Experts of a small language model.
Size: vocabulary 2048, 61.9M parameters.
Experts: 256 experts in each of 8 layers, 64 GELU neurons an expert, 8 picks a token, a sigmoid router.
Training: a variant of Muon for the experts, 456M tokens, 3477 steps.
Below are experts of layer 3 (counted from 0) of a mixture-of-experts language model. Rows are named router (the router's row for the expert), up (a neuron's input weights, with its number), down (a neuron's output weights, with its number) and show model dimensions 0-223. Each number is 128 + 32 x the weight over its row's rms, rounded and kept within 0 to 255.
Before each expert's rows: a language model's description of what the expert responds to; "gets" lists some tokens that make up at least twice as much of what it gets as of all text. This comes from a sample of Wikipedia text that the model never trained on. Tokens count by the router's weight.

# expert 1
Description: Math backslashes, word-initial syllables
gets: " (", "-", " Ma", "\\", " Mi", " un"
router [118  81 136 163 124 127 132 117 166  93 122 156 112 112 114 143 132 124 116 163 140 137 154 126 156 106  70 171 154 216 113 127 120 131 151 149 189  76 136 133 115 152 126 115 137 132 135 109 175 119 106 147 181 146  89 134 139 150 123 146 115 114 156 110 116 153  90 132  87 123  84 109 136  58 147 135 141  82 155 145  85 108  72  99  93 143 160 135 126 131 122 117 110  74 108 178  69  91  98 129 163 131 177 161 114 126 107  75 174 101 157 141 165 126  43 157 110 148 135 100  85  89 150 168 163 120 199 159 132 168 118 101 137 125 139 117 168  87 124 131 184 184 154  77 108 132 105  70 155 174  82 141 126 158 101 141 158 150  68 219  78 122 129  84 117 104 118  76 110 142 198 116 111 151  86 181 127 104 109 141 128 127 172 152 145 130 103  90 140  58 119 121  70 155 160  72  59 112 132 162  86 136  65 122 155 138 163 100 142 134 157 125 156 151 163 126 122  99 172 153 110  18 155 132]
up0 [130 167 102 107 157 129 144 146 127 125 198 140 161 169  95 111 140 181 156 154 150  89 157 157  90 130 109  90 113 126 147  67 166  47  90 223 172 150 110 160  86  83 110  92 100  91 186 218 126 116 132  95 119  69 161  92 101 159  89 150 195 145 136 106  95  77  84 126  98 165 142 139 144 144  73 147 181 115 126 136 172 158 131  33 140 151 121 123 176  99 165  97 180 117 128 126 129 147 128 135 172 121 136 169 136 124 101 119 114 119 180  89 121 107 175 136 130 151 128 129  83  79  98 140 146 185 134 159 173 165  95 143 140  53 149 108 100  89 180 126 127 160 109 101 106  89  76 159 134 138 140 104 122 149 167 148 152 150 101 146 109 161 114 147 128 147  74 121 121 140  94 152 128 121 136 169 120 150  81 150 161 110 134 125 132  79  80 115 161  70 168 124  74 145 119 101 116  81 153 110 110 179 133 126  76 136 124 165 140 176 161 125 105 147 143 100 131 162 170 147 133 208 135 145]
down0 [131 138 129 114 117 166 115 135 108 111 102 154 132  95 150  69 108 108  95  89 133 124 111  78  99  77 146 113 147 165 108 158 119 197 120 131 222 151 149 149 153  80 174  82 172 176 104 146 140 142 121  93 110 156  91 157 127 139  97 108 138 119 108 169 170 161  92 124 123 102 143 108 140  92 169 127  36 149 135 128 163 148 124 185  92  89 100  79  98 116 145 138   4 152 144 165 160 121 128 145 126 160 150  90 110 127 126 160 169  97  88 148 207  91 154 173 140 179 107 116 169  91 156 107 111  97 119 112 103 141 138 148 106 116 135 177 153 221 138 147 123  65 164 149 155  53 105  88 175 134 106 169  70 129 149 172 160 154 105 172 117 122  99 132 122  95 111 126 146 102 134  98  62  91 114 124 127 115 142 130  68  96 158 140 127 143 154  71 139 130  60 118 115 126 114 158  99 163 130 115  93 135 123  97 135  99 110 169 152 147 219 128 189  91 132 118 132 126 125  97 131  90 150 135]
up1 [ 94  67  56 144 136 148 144 112 149 131 107 112 175 163  99  86  99 126 112 118 169 137 173 103 151  96 116 105 113  64  96  93 114 170 107  93 140 150 170 182 142 125 176 132 136 129  79 121 126  66 148 105  74 108 129  93  36 118  90 146  44 168 135 111  61 146 149  96 119 170 104 154 119 119 139 178 140  73 155 111 103 113  98 125 118 138  92 145 167 148 142 107  85  97 127 116 137 145 167 116 140 119 134 165  75 123 131 160 107 120 116 145 145 160 102 138  86 116 157 161 175  66 156 149 118 193 160 126 112 106 115 103  99  95 190 127 178 138  81 113 119  90 191 110 170 117 170 175 131 125  72 117 133 176 140 114 149 170 105 112 157 186 134 146  42 174 148 140 104 138 114 109 155 193 153 101 131 148 135 165 191 116 152 115 188 103 138 101 170  98 153 125  83 106 138 160 128 101 139 167 152  81 147  94 139 128 112 184 123 143  54 133 171 128 134 117 152 118 136  84 111 190 159  91]
down1 [128 151 149 134 108 141  85 110 191  87 119 160 124 110 121  92  67  73 117 106 202 127 121 138 146 121  70 121 102  99  93 119 105 156  93 166 133 168 120 115  58 162 128  87 144 119 143 164 111 147 172 115  85 121 164 151 205 108 128 132 228 126 161  59 157 114  94 104 180 111 118  85 120 107 166 164 124 140  70 122 188  90 139 107 170 114  96  88 124 101 161 147 148 150 107 136 118 148 125 153 191 153 128 102 110 122 140  81 119 104 109 169 143 118 192 182 150 132 122 162  90 124  76  61 119 117 118  98 123  72 117  87 128 155 118 116 164 146  90 136 133  93 139 120 170 113 123 137 138 149 107 134 127 122 169 103 141  99 125 151  95 122 179 122 109 124 139 117 175 118 114 131  95 194  55 107 130 145  90 134  90 124  93 175 118 180  77  72 133  99  75 107 146 129 166 112 162 149 186 130 141 169  91 125 140  83 146  75 157 122 162 119  70 146 155 135 154 155 102 193 210 152  68 143]

# expert 4
Description: Two-letter capitalized word starts
gets: " La", " Ma", " Ro", " Bo", " O", " Ba"
router [116 113 165 130  97  81 149 151 161  39 161 117 145 169  77 148 125 117 131 181 138 143 152 134 129 145 118 147 193 138 146 164 136 137 130 159 124 108 175 161 103 148 142 132 175 145 112  74 171 132 144 147 173 135 113 181 147 145 134 181 152  94 146  74 119 136  80 104 144 128  91  95 122  88 160 148 166 116 123 108  99  64 120  73  91 179 118 162  76 117  31 127 136 111 102 148 104 144 114  75 162 155 142 224  85 117 119  89 152 133 176 107 169 130  62 154  76 168 106  70 114 135 160 113 143  89 157 131 128 170  89 177 123  98 107 163 148  91  44  88 169 163 167 129  84 132 135  78 148 134 128 158 131 189 120 146 160 132 110 202 129 137 139  94 103  72 123  96 110 166 109 112 129 125 107 138 187  91 115 110 137  53 149 172 154 145  98 128 121 111 133  80  84 184 111  68  89 144 113 163  85 128  87 120 138 147 124  95  93 161 117 130 174 138 105 118 127 118 159 127 119 126 136 104]
up4 [110 126 204 144 113  49 182 172 148 132  73 127 144 124 109 111  50  74  99 136 101 155 152 128 128 126 112 124 129 137 165 153 101 127 130 171  72 154 137 110 138 145 138 141 119 143 107 185  96 121  80 173 146 123 137 168 169 157 138 127 109  91 108 140 107 105  80 129 115 125 112 152 110 115 109 178 141 161 166  76 146  98  70  74 120 159 124 147 130 134 112 124 117  72 116 133  94 104 173 134 159 118 148 176  75  70 116 108 153  52  87  98 203  99 161 138 126 129 163 147 128  83  97 166 150 140 197 122 132 156 118 166 165  92 139 147 119 153 135  87 135 131 135 101  77 138 102  83 190 114 117 148  89 141  90 105 153  86 106 163  93 146 160 128 144 124  83 220 159 127  97 145 121  95 131 142 153 145 123 103 166 106 158 120 180  87 134 131 163 177 123 115 158 162 149 146 168 166 162 107 114 145 100  22 129 137 125 148  65 133  80 101 147  42 194 121 135 167 128 148  98 150 117 177]
down4 [186 131 111  89 131 110 117 154 168  79 134 131 108 144 118 105 145 173 155  75  92 115 109 141 138 182 159 122  97 110 105 122 130 162 193 127 157 149 171 119 137 107 168  67 160 115 119  93 164  76 146 146 135 155  84 132  92  82 192 153 120 126 104 124 168 156 173 141  61 170 151 105 162 124 120  80 102 161 173 139 112 125  92 163 126  95 165 128 108 150 140 120 183 161 130 140 133 128  99  72 117 153 175 112 152 138  94  98 157 167 112 136 210 145 107 123 135 125 121 118 154  77 142 187 118 164 208 128  82  93  82 101 106  91 106  82 126 159 117 151 127 189  84 124 115 126 143 131 114 148  97 117 102 100 119 106 134  88 128 121 133 194 202 135 141 131 160 160 140 138 114  54 125 113 106 144 166 195 125 101  98 108 148 151 170 139 184  84  51 115 148 154  94 137 136 120 105 101 143 177 171 118 112 172 194 148 117 156 114 133 189 166  54 133  80  66 119  75 113 115  63 113 124 133]
up5 [149 141 128  98  97  33 125 125  95 156 117 203 134 126 104  93 107  67 125 189 148  67 119  71 124 117 144 106 176 164 122 171 100 102 104 168  93 124 146 144 124 104 171 150 112 173 168 145 134 111 134 166 132  84 114 103 120 125 136 141 103  44 198 134 206 112 149 129 188 134 159  85 155 107 107 160 172 175 159 144 139 143  92 166 153 130  74 125 135 142 163 117 159 178 110 162 150 107 159 122 113  91 152 134 151  92 121 136 164 146 134  86 194 143 143 102 143 175 133 122 138 153 137 146 155 126  94  94 133 152  94  99 172 131 102 146 140 108 140 146 137 172 111 153 140 132 108 145 131  56 140 137 118 131 188  88 142 129  99 141 177  69 161 161  96 138 125 181  79 115  97  40  99 150 107 128  97  77 186 147  58 131 183  94 112 106 155 114 165 181 157 135 162  91 110 143 113 143 107 154 141 103 103 128  84 130 127 181 176  87 103 200 174 128 133  96 112  92 184 121  99 125 150 148]
down5 [139 108 149 167 144 166 117 130 152  77 171 103 157  68 109  97 183 137 116 114 116 168 115 154  88 134 114 135 111 121 125  96 125 172  91 105 124 178 202 147 114 118  72 139 116  80 123  95 105 108 117 164 105 181  81 116 125 179 111  62 171 144 161  63  30 152 168  98 124 144 165  79 129 179 105 150  97 128 108 111 121 134 112 159 120 132 145 129 186 136 146 174 123 113  93 140 136 105 120 127 111 130 143 117 125 137 129 102  79 110 194 108 136 130 117  87 146  95  90 126 168 181 153  64  82 107 140 146 101 143  83 161 108 174 155 156 168 111  83 112 166  99 182 104 150 128 114 119  69 179 113 136 123 147 132 147 120  97 141 154 192 106 136 114 186  87 127  97 156  67  79 184 106 139 126 124  86 162  86 122 142  98  79 170 171 127 119 112  90 140 148 126  87 151 126 137 131 191 133 191 199 121 140  87 173  88 148  89 108 186 121 112 222 124 138 106 125 171  90 153 130 141 111 127]

# expert 25
Description: Mid-word syllables, common nouns
gets: " Ma", " as", " Ba", " Ca", " ma", " po"
router [ 56  82 160 117 118 101 161 146  83 142 118 167 130 128 137 137 145 153 101 191 139 128 171 115 172 182  88 126 193 148 147 141 160 168 134  74 142  65 142 182 111 108 121 104 126 106 164  94 145 139 136 104  81 167 146 129 134 127 178 151 100 109 154 126 118  93 127 106 102 103  87 148 158  73 167 168 153 152  89 159  79 100  98  61  68 192  94 157 137 128 114  80 122 123  55 109 187 139 158 121 117 118 171 166 133 112 140  93  98 145 149  92 194  76 107 145 129 137 119  98  87 105  97 116 186 152 182 162 133 121 130 157  87  86 126 136 123 123  93  82 161 168 157  95  93  86 108 152 116  85  85 147 120 159  79 140 156 144 102 167 117 142 128 123 154 107 143  64 100 143 165 115 109 141 127 168 146 112  81 111 147 143 174 160 151 167 114 107 144  61 199 151 118 195 164 123 104 118 102 169  77 146  99 114 141 143 149  84 125 176 111 185 138 135  89  84  91  99 127 150  59  85 113 108]
up0 [135 101 146 164 117 146 171 111 133 115 140  85 202  98 102 154  80 128  93 181 174  73 145 109 105 134 150  78 216 193  79 135 121 164 155  85 149 125 142 127  96  91 177  99 150 176 144  97 120 107 126 157  89 159 140 125 155  80 148 139  95  89 151 125 128 148 128 157 163  91 140 173  96 113 123 128  68 143 143 127 103 130 132 119  40  58 137 155 119  59 109 124 125 128 130  99 168 152 168 168 115 105 119 139 142 111 114 129 109 129 110 112 167  72  91 169 167 124 116 111 173 130  78 156  94 125 171 152 126 160 169  91  94 117 152 141 112 118 149 167 179 153 131  96  73 122 142 145  98  91 127 138 173 115 102  60 162 102 118 155 152  88 139 148 123 131 211 151  87 190 168 104 145 152 115 111 123 108 131 122 168  98 198 138 124 147  83  54 169 154  86 152 158 118 139 163 112 173 106 120 103 173  85 143 108 131 117  91 129 137  60 139 168 137  54 119 156  93 171 138  70 104  99 123]
down0 [146  79  19 205 124 185 122  97 155  89  95 155 102 151 160 152 150 155 150  90 147 179 190 133 112  98  76 100  86 143 166 113  46 108 148 144  83  97 140 164 133 197 124 120 181 129 125 102 145 139 163 165 176 100 159  63 145 124 123 133 103 119  96 148 112 131 147 117 132 147 167 168 140 117 104 100 156 147 103 148 111  99 119 121 120 157 169 104 124 139 136 150 149 101 121 134 191 112 107 128 136 140 110  90 121 142 176 176 139 181 161 119 145 201 132 138 103 126 200 117  95 116 166 142 104 155  85 119 147 135 109 126 103  74 117 172 101 155 130 131  80  99 132 136  80 132 123 138 114 166 173 229 168 151 115 119  82 106  85 147 172 133  59 141 106 114  99 151 175 126 172  97  79  63 122 119 157 172 119 144  46 112 159 136 124 104 136  89 154 128 105 105 125 156 144 138  96 133 139  86  69 101 217 158 131 121 133  93 122  91  84  90 126 134  82 126 120 119 118 150 117 136 101 143]
up1 [120 117 109  82  89  97 127 109 100 147 108 160 141 208 113 121  85  81  66 147 144  58 109 124 118 114 145  90 143 158 136 177 171 159 125 155 172 125 131 166 122 118 103 131  72 137 117 104 167 129  68 142 132 133 136 176 177 126 114 142 146 128  89 125  95  87 150 154 199 121 115 172 176 175 106 123 149 148 111 136  78  99  80  71  95 177 142 125 122  97  98 136 120 149 126 110  92 152 139  59 152 153 149 195  69 141 105  96 121  72 120 101 117 193 101 164 126 111 160  82 184 100 135  35 130 128 113 162 119 176 118 158  76 138 134  98 113  88 173  97 104 109 159 148 104  59 120 174 176 114 161 146  67 147 145 187 103 135 128 148 105 121  97 128 163 136 157  94 176 102 105 112 185 106 118 151 189 104 149 127 156 129 177 161  97 180 178 142 139 146 173 124 129 149 154 141 124 136 167  68 117 180  95 133  91 115 135 159  84 122 131  99 148 154 156 105 124 166  58 143 103 165 123 113]
down1 [124 138 133  88 141 116  74 162 133  83  97 105 119 151 103 133 110 111 110 125  89 166 134 155 172 186 118  74  79 122 171 135 117 128  79  73 107 108  72 102 135 122 134 165 139 130 135 112 100 191 117 167 134 147 142  81 127 155 156 165 163 153 120 152 181 177 118 153 117 123 113  93 160 131 165 118  70 122  93 105 132 143 108 126 142 151  83 145 121 129 110 123 166 145 125 103  74 161  93  98 139 100 107  87 104 140 106 127 101  56 124 126 111  70 213 146 163 138 138 121 129 155 131 195  84 183  96 106  82  91 152 106 114 129 115 143 147 146 163 122 173 142 102 105 121 195 123 121 109 156 132 170 105 196 119 159 120 137 212  80 180 118 103 117  92 155 114 131 136 161  91 150  59 103 107  83 191  74 173 105  93 186  60 214 154 116 121 124 142 154 149 129 124  96 127 162  83 158 155 151 153 141 186  93 151 155 151  77 169 120 118 198 106 122 143 145 160 172 121 189  83 140 130 107]